python train.py --num_hidden_layers=10 --hidden_size=512 --n_experts=16 --experts_per_token=1 --d_expert=480 --d_shared_expert=0 --hidden_act="drelu" --moe_layers=[3, 4, 5, 6, 7, 8, 9] --router_score="sigmoid" --normalize_top_k=false --routed_scale=1.0 --balance_loss=0.00119 --balance_bias=true --scale_expert_input=true --init_std_router=0.0165 --lr_router=0.000611 --vocab_size=4002 --norm="rmsnorm" --norm_eps=1e-06 --tie_word_embeddings=true --optimizer="adam_variant" --learning_rate=0.000546 --beta1=0.9 --beta2=0.98 --batch_tokens=[32768, 65536, 98304] --max_seq_len=1024 --train_tokens=402700000 --max_steps=6912 --dataset="wikipedia_en"
Below are experts of layer 7 (counted from 0) of a mixture-of-experts language model. Rows are named router (the router's row for the expert), gate (a neuron's input weights, with its number), up (a neuron's input weights, with its number) and show model dimensions 64-127. Each number is 128 + 24 x the weight over its row's rms, rounded and kept within 0 to 255. Numbers have three digits each.
After each expert's rows: a language model's description of what the expert responds to. This comes from a sample of Wikipedia text that the model never trained on.

# expert 3
router:127092107147140108110117133128118093119123165128186151150159113146151113088113118160140137158121138098120100129110090141207142134102123121127130129100139154149123128109149150168143129177128140
gate0:102118123103114128120157116094124111145135122120106128165104129129122109118124097136126117130120125070086111130115105118090145163132107125148134180115122107096132129134169140142134077154199156
up0:122120138111109135124141113103135183115153129118089094174126132187141123143127118141132116124132112128103118116144119129123128169145137122134195129125158113128128124130180128142106137131170154
gate1:130110131095141114084130125091113161137149128148127140134111144128078140133134133128124122142127132157109110105139112132149135063132077107144143069128109081182075063181125133124103122126153160
up1:122109114134137088115141126117137164086131122144132173130075128140089107127141134159128152166131108113132128127129105144142131074132125100126154082109114122141114068194154149063094123130191151
gate2:152141123128145123172119134162129124113131125141101102117122102131156087139123175090140083150170124132178121138140155126111138109105134103126130138126168137137122084145067126124136125139093113
up2:173122118139156125162101133143125094127135117115106092129126164133139079111138174083135142128168157140148123154099154128100138122132127128119148111131138151105126108128106095144146127140118149
gate3:126137108142122129111134123141105151155117095137168125095127116095094101134129106127121131155127129127133107131133117078132140124132167127127127115157144169131130100147076133075135138136106103
up3:104122124149138133111105120153118161138106085125147129116112126112078125116159102107120129166118129092136107163148120083141156126155145146120156085201137134122150126175078102114123140152127127
gate4:155098117152113134155122142113142154123127144090122105080110142117160179132174156141120173151158136058087076123127121128123154123129116123127131123126147109124120129117146125131110099086157094
up4:144060132146119146161112126119140154136129142098133124087091148149159186126136148136132173138155144099107105115118113143125152094109123125136110123135132106088135136128144118133119111103146154
gate5:116138080136124133129136134098130130111122114123139102138161157138147126181126124129099129138168135130122128127100092122123112125134128126127155106117152099182096196110185144147186191177101130
up5:124173099148111119121123127091130152116125112115146104144127168162166128127112162125099135142176124118126132143103113128130118100134118136122180106167155104142131169058167147109173177133107136
gate6:106148072101114073113152133147086144128133125111143166127119154127112095153128133168127143132145125126134143114132160128128106129120160133132126106133126132171128107156145131135120085079144111
up6:116174080117136108097149121150105139140130087155164187114119155113111098167132129139144104127125126128144152130129161105125128102089164126130120143130122136144099093168112135164105090086115134
It responds to: Words inside multiword place and institution names, especially the second word, such as New York, South Side, United States, Indiana State.

# expert 14
router:124084073128132083119139116098125161116121110142103130143088094106099118144141153158178136129156144125123144114129146108101142124096123123125161130142155116144125091116123124082131173159134115
gate0:168156089115121125051060098175134127167122144089136142061113131202131091150128146120128130152111136080183186125138124109154143114141126134122148127149142129126127129096102108130111143089162140
up0:132132105114077066072080102196125129175113177106118167132121121161124110130124164128132126161125145116153158126124097144125148127105170142148154116162139147148138131057116128133142133106138127
gate1:081094129131137132184110107131167114123130099070150062123101132149128115099093175097166147134150167134106116152134100114159135147142116131123127105157106093111178130142100109094116132142113107
up1:056092131125114092176105127126161131123120112084174071118126125125125139113099155093131131127137161124118112171127154101129129131120132130131123118137114135108180128127120116112106113136122134
gate2:134123213144128133123151151100126125160133153127091163044109119128127123161128116119121169139126120102121149182138126120114135148091109132084124093215125136120131120197089134109117124124139104
up2:169166154128123089129136130112135149156153212095098161114127129118130125119089089127097134134136125048128176164129107144123134139051127130127115111125133147124121130151133164130137081126133093
gate3:129171124114112141124132120131106101154122129163085182128138086112124127103136062145130145116101126124135110135150135147140128140144158117170128124124146130129091118101127113124119134128116126
up3:135143121104103113134134106133117092142121145172078180117127103116131143115120061138111141103085134132138124125126159142168126126101145102169126106142156144145064134112094095130140127133101126
gate4:120176124135094127124140105129134133130096119112163103134169115088181093124132159105113138173128102140115110161139106128109084136130135089127145115147124109130116112100125131098122131132112149
up4:130173156114108132125143112121134122133127097139128117145184111053162102111117148103087127200141094133149130145157114154107114162132147047118129088163118149133128124139129147111120093134140137
gate5:140128081123132111143166135106072085144170152144144148112137165147144149140082146144143089085110132117148123124135116144127152141144114114153169122138108104128138131123124093170131118133127134
up5:142142133122118114159157149104111109133157162147169130119127147189142171138110131137139065121124118126110089078136082132150173132130190116190141153117121146129139184091117098136151102129125125
gate6:123129115126097116099109152132156119157121111127148091182140103113135162118118118130137127141096141121115080158110143172150144166143129122158119095149119130131145140119131129156121136130141128
up6:127115125127089061118128145105162115144089117141131119174152092107117173128132119125141132138104141125120087149122127188158143134098141126133104119111142111130156120126138127135139171115120161
It responds to: Line-starting list dashes, bullets, parentheses, colons and heading equals signs, plus months and days within birth dates in infoboxes.

# expert 0
router:138165104098142096136147153161122105147108149105140148103116106174156123123158149130142112131127106129107140111158102155145135136064142131148133123149146174136119166088142122108147143165194166
gate0:129127107111129096155128157134162143108171127150167126093123082124138127106127125152127141111117128124164099185115153155129120071102130123141066143100112109236158122102135135151113143156113102
up0:121131116156127108169173159122167127159127141157119121143111125132112128115132154115131105079138130156126077167099118151103137131116112107137123160120135168186150128126127136127131134145103108
gate1:111111093144118116131151148138144137128178125128139128135139180103144099114128122145131142123150100137136135079130130129127187129125122132103097098177143102087100127077096165076111135128110170
up1:121105117129148100134190129126125130136175085127155141145163135104130065128094095122147155128173077123134139083124117146121138138085126166128062096127161131090123130106073133133096128110119158
gate2:130123127143129129122135113128137118142137174143152126113142069179121114136124089136135138112084152126083066118166124129130133119223104159110112132141132123132107125135120154166121125078131129
up2:150147095159148124110135110111146114118129150147132127123133083174125106149135097134154161120118142119116100125157108122157179154218111142127126126139142096134063128105107130146123129053127149
gate3:119133106122188129127141118161128165134128131108143140131135121130112137159126047143175176127106105100122087110110105147146154134135103106140125146116141125132191159110113066129082211098124101
up3:088135077097154119101134106126128152151130136115132137140145108127116121126186089193137179134096116094138135108085141136147150132166110127133167149110133113124154143097128119127129174134114107
gate4:140172100143118136128157120129110162128147131148111127128128139118167084150161117129106150121109166120163108172149116134121132093145148143120114116135116133108108139118096113115105130126139167
up4:154165100140147128128134146129132136118141106134111090126125189123172130169149128127090176119132165121161134151155106132140140117143142116092133127107139118097114150124041122127154104142136177
gate5:139117132128130124116127127118169143077128129119130128118127128107122140126129128135127134165122113137120033117131156096122138075151138166124149070136124087146065134135117149144145113050126137
up5:147109163124153140121104137098163139081135135111133140120153118118143150102133125130131141099118136140125089099159131091140099102131125133141155139146141122157078092130125132145115127091148149
gate6:137111124151131126127162095134089132144164149158143143118153099141090105131134099134125128172086122087130130104159117121104136103115138121134173122126123145121124125113103165175082094179114152
up6:162097140142104128114158093152111118135159134175131152132092123142136104108082124116129104146095098087157119138129103138100145159129131130125138128105149146131123141133101136157128116168126159
It responds to: Word-internal letters and pieces of foreign names and words, especially umlauts and diacritics, such as ö, ü, č, and endings like -er, -ovi.

# expert 11
router:125111138109101012128107120138114161169145099166096160106067096112099164148156117130103112155133165117095119145114129096126149153114125125156114104125115162114143115131152142149163150107129101
gate0:147097100110103113103132129160133116143135106173144165106134169138119109183124111123113103125141126121120164106051140114112090084110122127102190116128154161122138103142135130133161114117149104
up0:135095069092137113101130131187121084154098115154180128120164158126111099179120097131131101131152154086190133124070122147092108111105112126113170127133145155143144126163138118120144122123132128
gate1:122162130145117128124121118100138113128156141131118063121138161109063123109140138134121131128169103130138195142108109133131130119134125147150093117131185150129189205116148145084138143131155120
up1:133104117130127118128116130127147135120131124128084093074115124125085139129164134127134165148144121129166159157112101125128125129132129120148132095114173142113114150106096158135135135120132102
gate2:106086138126142129097158141121119119120136174125120123094127082165136088118148116118161122128131089118206118136150101128194130077146167146138131128149141135135125146073128093130138111189107137
up2:152075125127167118125137145126150124129115178126099114123124153167128099123125118134129095139166102128158083182125109131150111112133150153137165072165147131136097129091123131130126129162106183
gate3:124165119092101084119083078124129118164118110132097125127067094136123109126110119151151103128113168105149081145088107121101123153108109111126114120151149126117149115123146112158128148100107183
up3:122148125092100137125128119121128127156115079134102137118134099146126089113106123151131128108094146126132086096126064159113127154120122135137098111144167147120129119129163121145121115130114143
gate4:139147155138147059119123118128166169129116153111106148162141150122134185121190132149102157133131112133120129132126133153127128124146203137138168102124092163123158107154113118115140094111088144
up4:126159148157130089150141126122193202106106126089103156145140162080149166124161133135118157092108100118120124114164144156127155128138178136133182119122101157137132122153112087102143105137115179
gate5:151103142095167120123162136129127141123119151138152134072105104135132157128110105143124141164126139107132106150140111114122133136134136073137157145179143110103140133138120137129126149160137128
up5:131127124127116136097111131127130124131121148152124136105103076134136135117120101143130158158130123092128111150178144106107128125125142055128166164197116137117142117168112165168095129139133105
gate6:129129152095128074112128138134132180121123078111144104152103152105175132123129130135183101128133110142129161113121148105125089160169066075122162135142131121123125073104129122137145167100112141
up6:113137128121123058092135144101123148128124095118148099164090143128147148137135136112128094128121130127080153149118164145129126180138061092133071132144129110111126118123133133137135129107096118
It responds to: Stem pieces inside longer words, often before endings, such as ub in tube, om in kilometers, ist, est, ound, ateg.

# expert 4
router:117117123155087066084102082060113109133095142179134157109170121123141127101105120118144123132114137115133175132133122107079125074076129120093103155158088146157100154119075118088141125155105100
gate0:118127098131142128137128100107140134118125135127178128099129123106128152132120112095126112136091135130123127122111122128133127133148141125101118124115130181113149086092176115112123174173101149
up0:132115090116103142120130145105147131108116126142203134108128117084117170175136134128153128134107160094095134098095133128131127134125145127108115169076128191142128100112165119115132148197105128
gate1:149134131153128128126150086110102126104124162065160120146124138108124128174126152106124183106115096116091111141102147128127169127126141111119129129103118103148151154116129102134166094148085108
up1:193119132130141132124174126113109109131110163089153095172126150141115138147117174103135169131131119110124121150127117135123133142116115083117130138084138128147139146090133103135133097174110125
gate2:150108129134128123131050145100109126149132184135127127102086131130086151128134182109166153130187124130140109137133137082121110113129092123110110131140138107143155099116133109111158131135088149
up2:133129135130090135084102135129113135134133157134140111128131158120122130126097171122149129127187145120140141143136126063106127084133102122126141135137096140118120145097121066118141120134104120
gate3:121172119116123101135111149125118141129135124129095107110129120081130158135167155136136081125133161081107116122128163127138120101118127119116132125093170133150142115119128141155141133122111128
up3:085166132134080127110131137134094135145157149141122122087138172128139129129160136125141128142155164050091094152149144133164139153099124088118120164113157134137154125125083134185134123117134080
gate4:127071159142133131100104164150128122215116154151200133066106130144115103122121111118123161119114118086158145130094116112134154150112153114138092113117150176145130133101120112094144137196157185
up4:117099145125133114123115148117186144157097174163161100040096114131107133126097114128138133109125134104142131113124122074136150157134131113115134135170175163154084107127069158102150152194136159
gate5:147154152148122086127107161173107114138138123148110124126146177080177085135080158155147129132127137155137129157155091159095167163119132119113172147113144128120102136139139112084130098096146108
up5:115166141110131109122118136133076125136117133127137121126160129068127086105098173143163105147125130133084128146132070130128142125121146159106138168129130136129129154143131096112145063107150121
gate6:089120052128113126151108123137140181119128134130122103143091151127141127096139168118128118111141134129117132134127174136123133138157152151148140102113123172142109140125179108126136133135097134
up6:064147092133122132149103118137131128076130109142118132138115134118130118110129131129117118116148122110128089141128167127110158125153190175137127081156110133130156150127169117138129100172130126
It responds to: Opening pieces of longer words cut mid-word, often Latinate verb stems after to or the, such as pro-, appro-, descri-, oper-, initi-.

# expert 9
router:133120128108133142155107118115146170102107142131091132081141124114124129101138159150177132125144157128143119117122167092126160142109126085218117088129135141110131121102093111140144138100143139
gate0:135108134126108130083147141146127132137110150059133149105136141149079167128117127038133151126125114125146129174179133132190176128143155119151136120129161141099164109127107096117148172119114058
up0:136089171146112133080150140149109135157118148082123143084176143131119097105132123061147165144132118140131140168185144120165160131132118095116127096129166124117135089131121127149146198100096095
gate1:144131130139190134123102131108138156104127144154181084117106131173119117144134141134126092147143130095109120130140127129104211130128126124128131127137108095128142158133098134111145128123119129
up1:173165131127147113123126171095140117110118139175179113139141141139110116154131145154130131146134146148112115134118101150096202112118143093135107126135126098134141159163108134096152132127080116
gate2:131165125176133129151132150142123134136148132152123122149111160122061096117120148157148125123148162102144151137120126169138128108119115112137129124138125122130129123147120091116154159134127138
up2:123148115151164123121147154134127119133127145150104099145118162108077094143096164158145123092122124103173153136130141137144072128126106138129140119134122112132144131128119099113167151114128116
gate3:132118125109140121126127114129121118144124109138131144092070128118135130132145119110129097142086164144146152091128127163098081143143128134074111123123128118122114129127138144128129117157108149
up3:126120069089133131078156124118125125151126101137138129120108139119141171160112095093127071109129138127125168109127110174091129126135104135121146123132135084129133134105157196134116112137105112
gate4:108159132126135118129129181129114114129159115114160122164196124124139103130157153120079095128127192124148121164128141133138048129118123120086136072145099119161139171145121137116115124127131144
up4:115143152142118130110132193104127127124131117118181112158170131122100137122148147082130144137119164107159098126120109111169106128125143096110123127134117136109150144166087128127116190123125122
gate5:096130114136120082101166141136123113086128158141135130166093129093134127121128088125146143101104125121128140101113126132121117142106176150143139098124094085126098169148164124121097171216129157
up5:131122124143082102081131092132091130078083213133139103140082150119143136105137102123161154124113129132163153127109129119132098148119139172126172084095087126116067127121125102128101133207130168
gate6:133187132122129127119143115110124122154125139134108128152128149104131162116113124095110120131112144130127182122103126137119140147125105101127115196118105106142110169100101158130134108132137133
up6:115180131103126138154134124114131133132129140144128128131129139110125138104141126091125126115132129130137142131135102111109159126132122115140129172074124099112139129117089152116164117117132145
It responds to: Verbs and prepositions after a subject in definitional sentences, such as is, was, been, located, opened, as, in, of.

# expert 2
router:157157092110122094144103141128136142158119131132104108133143145086096125120107164149127121112132123096158108149111123122127110164079119080101090169103160134118101098100160123141126136130134125
gate0:112146133126151128090127144136127153128124137127142148120124125117138155110127145119095149142187116157133110099119119146145133064149133146133118114127138165166122146094115126132128150159101117
up0:109133172147152154114126199130122118137122127119136129141116116127153155117107126138097133164132199127119085068122126145145129121131115140138146118143131147147144110112133171125101125148101145
gate1:158111115138139121174152134113123162162126186129076118118109156158094139130125112139168105125148128120133133179132123127094133131082133103165123094112129129149099128132094120118138126099199135
up1:130116130130171133200159128126128139144164143126113140125138115140110148122118154137120104115136160123096137159134218126098124129116127115168123085149110134147129117133121128130112125146131139
gate2:123129104123099131134139130127115127195182155104094191125134098137131122146144110120103111130134105153073108136164138108110131132099117109142141175112108131134145152095112130134141181132144127
up2:123126074114115133108139132123116147200202139073094156118090099138116157116133111116099118115112102127108109111132136129120130114080086090135160149115144133128165139122083126129131178121125121
gate3:097052146161148146136122155132165116150143126105130180133125135118073208083127150132154174139140173110106120133188128148127121115129136145146130115095122093162157119098122143121137128125114088
up3:123099109143146133156109134141129124172158119124132191144143132116102151123116138100129151147152132104115122130171123145098129136124134131142111118090116127175141132120109155127153125133133094
gate4:108151136138106124126171110158121135127163100126140121118124144055132138146152131123102113125134114157111139151140138107111105117127124057124128123137145129119141102087145133110134128122075110
up4:118199119183081131121149081154131146130151116101137095087124153107148121135130144102088124139149099187141132140142147114128100127141167107112104136121160133128127129073099133135127147105092123
gate5:096108143128092103132145127127138156147130155116195147122147122151146154064106124140138139132131107087103116099168101130129118125137123136118109084124139163122094142131126126122128094147109139
up5:106109151167099090150151107103102153166189161095134139127140132126135145080117109135122136167104097088105111114156119131135129131101107136132129126129149181139084138140092134116113106133099129
gate6:121119097142109122152115077121070145155138121143113125098139169096165162115161167116161129127168142166132120136095127123147119126102081193120099166125097122131148091117098144121147137104123121
up6:121155115135133120119119062117057118159172094146107120096138147128151136128140158112131134120178115153146103145102141128135134122092108186137092139127122152101156113097120128138150129122067124
It responds to: Hyphens, dashes and score digits in sports results and tables, plus sports words like League, Cup, scored, Final, Semi-finals.

# expert 7
router:081151117105067025107174126137114105182154117151148140154102184092124128144117144157096116115152153119134108128086131113130139149072129103138154111126138103110127123145125149122155124140123163
gate0:122173126096123124190114117132138161104095075126123108136112132100112177064098131146111108115096122156132126143118153083134113148145192101116128172122118119192125096118125107143152147128098094
up0:115124136173160083160137113118164152112114098130093071121105142093130109086114122160116114124133118124096127146115131123121126151128186087087120163105109136132115103129114116103128154122117114
gate1:120126111126131134128116098163107108132080129107141060111097135124102129169131159127128124113087169163110182050160119153077132131172118135095147164130137142156132127122099110097120139161123112
up1:127121081130110115162127121145129087127111101113124122120106126129139157150137132145084117086121120155094136126136095149056133103139096134099139127123139100142116113129129122110123138163084113
gate2:169107123128119123136151083116089128106142090176129128124180125189133157165083110192125104090072166135116108127105127098117120107155131125129153119133109116129129108125148157146124168125134087
up2:113119134105109117135137108123115133123173134179126096140161138173128194146105133155136051102094203129127125099118126127109101144150128195163129105120156125157127124143137166149101135116136127
gate3:162126116061119119143076127146087127132129127130121116180102138151123166150129161147155130109078152127121163111144108097156119126099113149123141130107133100135116157156105136103132154122112120
up3:196125136121128122085096107140115163134153114132097190129130115162136133174122136130140153127126128139086150117165111104130108131127100155118136136150151106128095171136108120096126150091106116
gate4:149144111127125162162056128164112108126128123136131122121123144132126131123140096158137118155139105136149129123127128107133130106110149101083130131129153201102140135151159105213167180077130124
up4:150127095118098136127106112128094116129102111117137151157127146098131113113160100130125103155136109161129128133087113106151137106094144117116125126101144191086137141128127114160135162107129122
gate5:113131149122113121168107114070138161135099122118133124148109145129127138131108093118152112100123124129121141129213114103127122106153144148082128111134145204129129107128128126123145123119129092
up5:092134128135114101199126130060121134130143147133149130128103140105080157140128114094097128127128146124114154127153135062134116114127126120128109099139165180084142106133123109128122121102107145
gate6:126158170176104130159126145170136130133120140143137138149133126127159124109097128109122105127141128146131137110113154132109126125081116074110088154118129121171090159127142138125153091091108147
up6:149140150136132129145103118146136123136125133108185150165095127144164119125095135131138116110112129167141126105111135148128149104103126103154127137089120151140076145117129128125165117119130176
It responds to: Short letter pieces in the middle of lowercase words, such as ar in unnecessarily, an in truants, or in consortium, plus common words like however and also.

# expert 15
router:133135108140107094129083136112134151097161148145123107136082144119108109120124141128144178135124128160160122132151090137137157122116143155154136112118139126176120094109140135128120148103091110
gate0:155158148114097127154121108148116117098130124108123118097131096089068114118153151153114072149131139177094133120142149179143099092157172131148133128108167142144119115083146133137126123099112115
up0:163168135112101124152131108140102120130144112110125116100131030060115116117137124146133065138136134159113114114125152146180128065189148121126124131110133127159134113136144170126126123113141129
gate1:170128151123126129134128147128169142159087148131115140096174122081175095148166159129134129122116135139111181151134121148134149105101113169127109149154170124177131100151145127127138114152112129
up1:121139163114126135128142123131165155141103114121124175169138099106168125151141141103180153124095147171118129127135117117132204075072137133142100157133144168131115115155131132104193083133115146
gate2:187124106094124167120140133112092142132157102114134077104111146096128127051135133142131158113132105121123126139107138124130114120151122142148131129087081116132123150113172129071145132127141152
up2:131106129098119168128142152127098136166131116126139061103120139103130097100111102133113135114165120077147157152157123112118117129128136135173136122107129116139133164112141131116088103124167123
gate3:123167101099127111132179119116128075075126131128141126135147113167106132076108127160143106120122138152162134129125198121140156066188114132123154134141103126089128166096126142113115144181129131
up3:133130113119112110148171112123109065111111137143126116137132104156139132057104130142120137100124128141135120126086162115147129092189128113127121166156102105124114146088149147122137155172150113
gate4:139126097128123110116092063153160128129122112129156125120074129130145128096127129072128173096091181171164131125096113108116099128109133137133115178154118128157136114117108174142107178111149129
up4:134124091123133127114126115131177150127140135114184087129068145128156121126128126107097172110095134196177137125126144114131129130133127141162143179125140126146139125083115154148127143119128128
gate5:133120119147176142150089110158130140119112184128113110127061109134119167125128149111102137099082141183159122129127112119157123143096137150176189119153108137148123152086146158113127139128166105
up5:109117079153147122138097102136155108123117134122126128122088098145071158091159156126079107114122135164160122142125120099192154167093116117140184125173127119153116177072115102080148151129127106
gate6:131218139107134097142125137108157128145112139101109142109129108105149118114155122142128068149145122099167113146124170138128191129135133127117133138127157140080124114156095142100129120132136139
up6:107169192129128086125124158111129119129107135126150141121152091128143141132184147139127059131148127126139125131102141162146157146118151122121129132124189100095105091131119131092124130142118139
It responds to: First letter or letters of a word, often a capitalized name after the or a space, such as Sp in Spurs, P in Pond, p in pesos.

# expert 6
router:134114110152090126143106116145139150135094133105156136170146151103091119153112189157148122086102118151105141111156081140130118137093139093139114114146150126144104128118136154110125154137107098
gate0:124132139117185103116089147120151174133074136121104136130129144159148142095138114143177131144102117084118098097132112055148169180097122122155159103168164135137126129087130137108136105129116135
up0:132128132123184102112124096059126125155086139088113137146124171145152175081128124146139135143093144083116116069131121072132152169115123134148183110154155122133170139068111163134141099138120107
gate1:121130138119142134124150136149120133141091121150126122151139146125103167126112103147145095128126106131126122134102155115130117120101144181161117135090142140158096129121107161128130127122101070
up1:126128117123125113127144144131130139124130119151136104121122135128124140117071098127159105123139123140117123132103154129123151128106152162127117186097119136132092139089127135134135083120113052
gate2:163113125133141130129124125097113212167101091115137131154140113144136126100071127135102124099109131090143118132118154119108129152137093109172120080143124124117106071129147111110166130098130122
up2:198097128110161124104107127103116168119124106104108127132139119164128128100118126154112134093129134110110099124111159130114117144111093146175139106155130128137073128122148099110153111128115127
gate3:099126099134143125118141107155122147129107105100138067110113108111116128130096178105117172148131112135164112126102110154123121135110117085179150131172077128123092115124137113113137122127129092
up3:106112109141133126115148104145132134129151127111109080127148130123148146134080189129124148133161126131132119127116128133129132128108128112160142124154108145127102131128129122145130119128123096
gate4:093111165138119178123144116149158117144127104099128189136126025124115138129175122127155179085150126121146125120160140105112116126144132096135052110133145147139153151146125109140168162137129145
up4:129079154125094117164124151140169133159128119131141139115136070104125120135120096116154216082146116129144126101124144148072134144127128108123093132113135130125114128127125122146131135150127145
gate5:160122125113113115127122119122092152154100125129127097117178111128163188080133128132125139107094116109111154152121148156138115146111171120131074147119142125156177135084127095070096110104105093
up5:129142126103126129119122117112057187120140114139119112113130125133141126019154145176160129123094116106149132148116131118134109145056146122136128157133140138148167152115136127076090092114112131
gate6:111150131144126128182136156104134124117124124096134161126140114101147179129146211119112106131165148147134111129134153125136121154126162097117090082114144110150101072135113139180108127107137127
up6:116159128145151129147123155121182172132133121132160135149143136110183143134134144127089120137192143140139129106108147120138118183127145128127055111100140127125086079132142135161154125128123126
It responds to: Articles and determiners beginning a noun phrase, like the, a, its, Her, plus unit words after numbers such as mm, km, kg.

# expert 5
router:129172104077122124111109124115098115111133117144158118137081067150131156151165105139134121146100134112157128128191116149088177120159129105121122121139145139133126113145121121127107137129132101
gate0:113068129132141122128165132123094118128066137144066180075121132141130138150146130123083125080172138127154128138125126160140126104128110112157136090107137128124095164085090130128129133104130155
up0:125078129121158133126161111129101106123085136133100151082139122122131116166152076104080129126179148100132073142130124115127112150142119118130104104102138124114112138081107145147095128121133161
gate1:068138126126135132130087114133201125128088100120168178135135120122129153175143138153176120074147179143136154131115103167107121095100155108112099128117117117071116124163154138117098133112165123
up1:050145136149149128141107076124181123142110119117143169161144121160124122148151147185135127111155122128137147121111101136107125097106165120103103145129128110134129139154135120127125110113173147
gate2:089130155098131118147153139072128130126122136135153131109191124117141137115156114148185114138141126119101128116108154143107147124140125118096173112113142107086079143131171115128121129133133128
up2:120136131124117135143112154080139177104074141117142121139144132100122112099120129140156140106126128144079141120128140095088157123128139136116173105126128104068093129123156139105149097133103116
gate3:106112111103123130131129141087141148138115158129128128108164128172141160132106143117146137105127129166127133097118147144120117124125131124099123138112159102105099129126102080139137169120148154
up3:083130139122126145131124128136146145145105186096147122109148115152168155156095139145130148089129094172079080126118132114088129144150105124092069102079128117146111106149128124117093149100156125
gate4:102181157133107129122185098148126153131161118110122135131123156123124106128115161123125095129122095164131120083132147156143154188131152126124077132098158133184109160134122174096107112131113200
up4:072162127170122114159174110140134136126149140085069092114120143125128133135111125097104125132091104122158113074137157127152128159131128136114103144097147151173107171131166180079127124131106147
gate5:106152136133118125113125113139127129103133094127164134131116116140121107137156113101132055127154124125144120120127090136125144132097153112125141103121132136148159134116129129127124160127127134
up5:108149136114111116131125127135147139082135102141135147130131120157143111144127133104129099124144130128130114129127063127129164125103128125119155122125116146168144154126121122132137174119130123
gate6:095121101126130129171112093152146127124139153107140124121149106124105147110147162213139124088129095121117142131127159120128146098132116136120116121119077117142109112102147111175174104126054199
up6:100120115135141139154119112155157157122150172092128127122107101128108144085143156143135102111115112112122155115127162127136154089137108129113131111100103104121125118110140113152139114132123157
It responds to: Word-final pieces that complete nouns and adjectives before of, and, in, such as -ation, -ment, -urity, and words like music, political, military.

# expert 8
router:151109118084162107141131091117136187079161138101156095144125134087128090095102074150170175096147157131145089134146156081137152134075121094180115111108125144112120162128128102122127096134124158
gate0:141082137132144127080118120107118133137157122168074099089157128126128119147160135124063148156129072130090150096148144192147066117124069132126135108122137120137120142104132117130128159128124129
up0:113155149161135144126122127112128188136137109136137129126127166084100130109117143094084201118127059107131099116147168155137123100111118142094182122102136113166132125130123123132105117115100164
gate1:152131138090125128163183141133134074113114076113177132134146137146097100138097128123172131143128137104139137157092158063150154128157145165127132120135138095165130152130104120128111127123128102
up1:143101105113137125142164126169125076119087119151131071145189110124116128155115138113153136085115213096135123143106139135187125083150087171125123128127141142149154160137121145177115131122128060
gate2:112110092156131158128128126136134133153119123162077128138157123119132060149121156142136129133132130135051122131121109162163095137136074117132115068053162162120137134146131192131127130129140115
up2:155087128141129109109106104170121128143099111151090140121138119150183105171149150150122152135070100127081150133127108145163090151178092156134124123082175142127172209135125141131107128125174137
gate3:097123125171113127132166109141121122132185189126058136152134127165073173123142116132118119115128175180117145150130148121153130140188077109130152129131115124141141087141117111113145143080096098
up3:084106125174137146129168123111106119134160160128080126218140127143114145129107102116099126134119145142150142131111128134131081154188060153131137129106111152139194123091094134099148128116092125
gate4:154149138133156090153083146125112098084133157124078139147175119070123117129138142148121135123124161108129138141120141177116153112094127093082087157127140167106138157129132131144156168125122151
up4:159132135140130117175084127118124099108129140121127144138184132086137084098129162166114135130149146121144107159117152146106166126109130104075103123124127139092183132121132115136205146138135173
gate5:110080123099121117109152142117135172130123134125105127134115115129118141094094106135097088131124164177111127099179098197126155130158130119122085119121157086138148112144129150108107133066122114
up5:114106124100101098137140137089120141155150135125109129171131108130119134101135144131108133180174141118095088129147116136061173130137125099118121107098170110132154111150149153117127130113110138
gate6:111092135118127111126138147130148104111110123078143130146120125151142137118160128125138152121127127154121148177093159128076141170153160136159096132174109133125102129125127104124100126129113127
up6:116119124121106098110168135126170097112099137081136127118119143153139165123136105122135116122105147146135149165115132132132137196145136113167094116172086137186126155145122123118111128117104131
It responds to: First letters or opening pieces of given names and surnames in lists, tables and credits, such as Stev-, Dec-, Cl-, Dani-, Jon.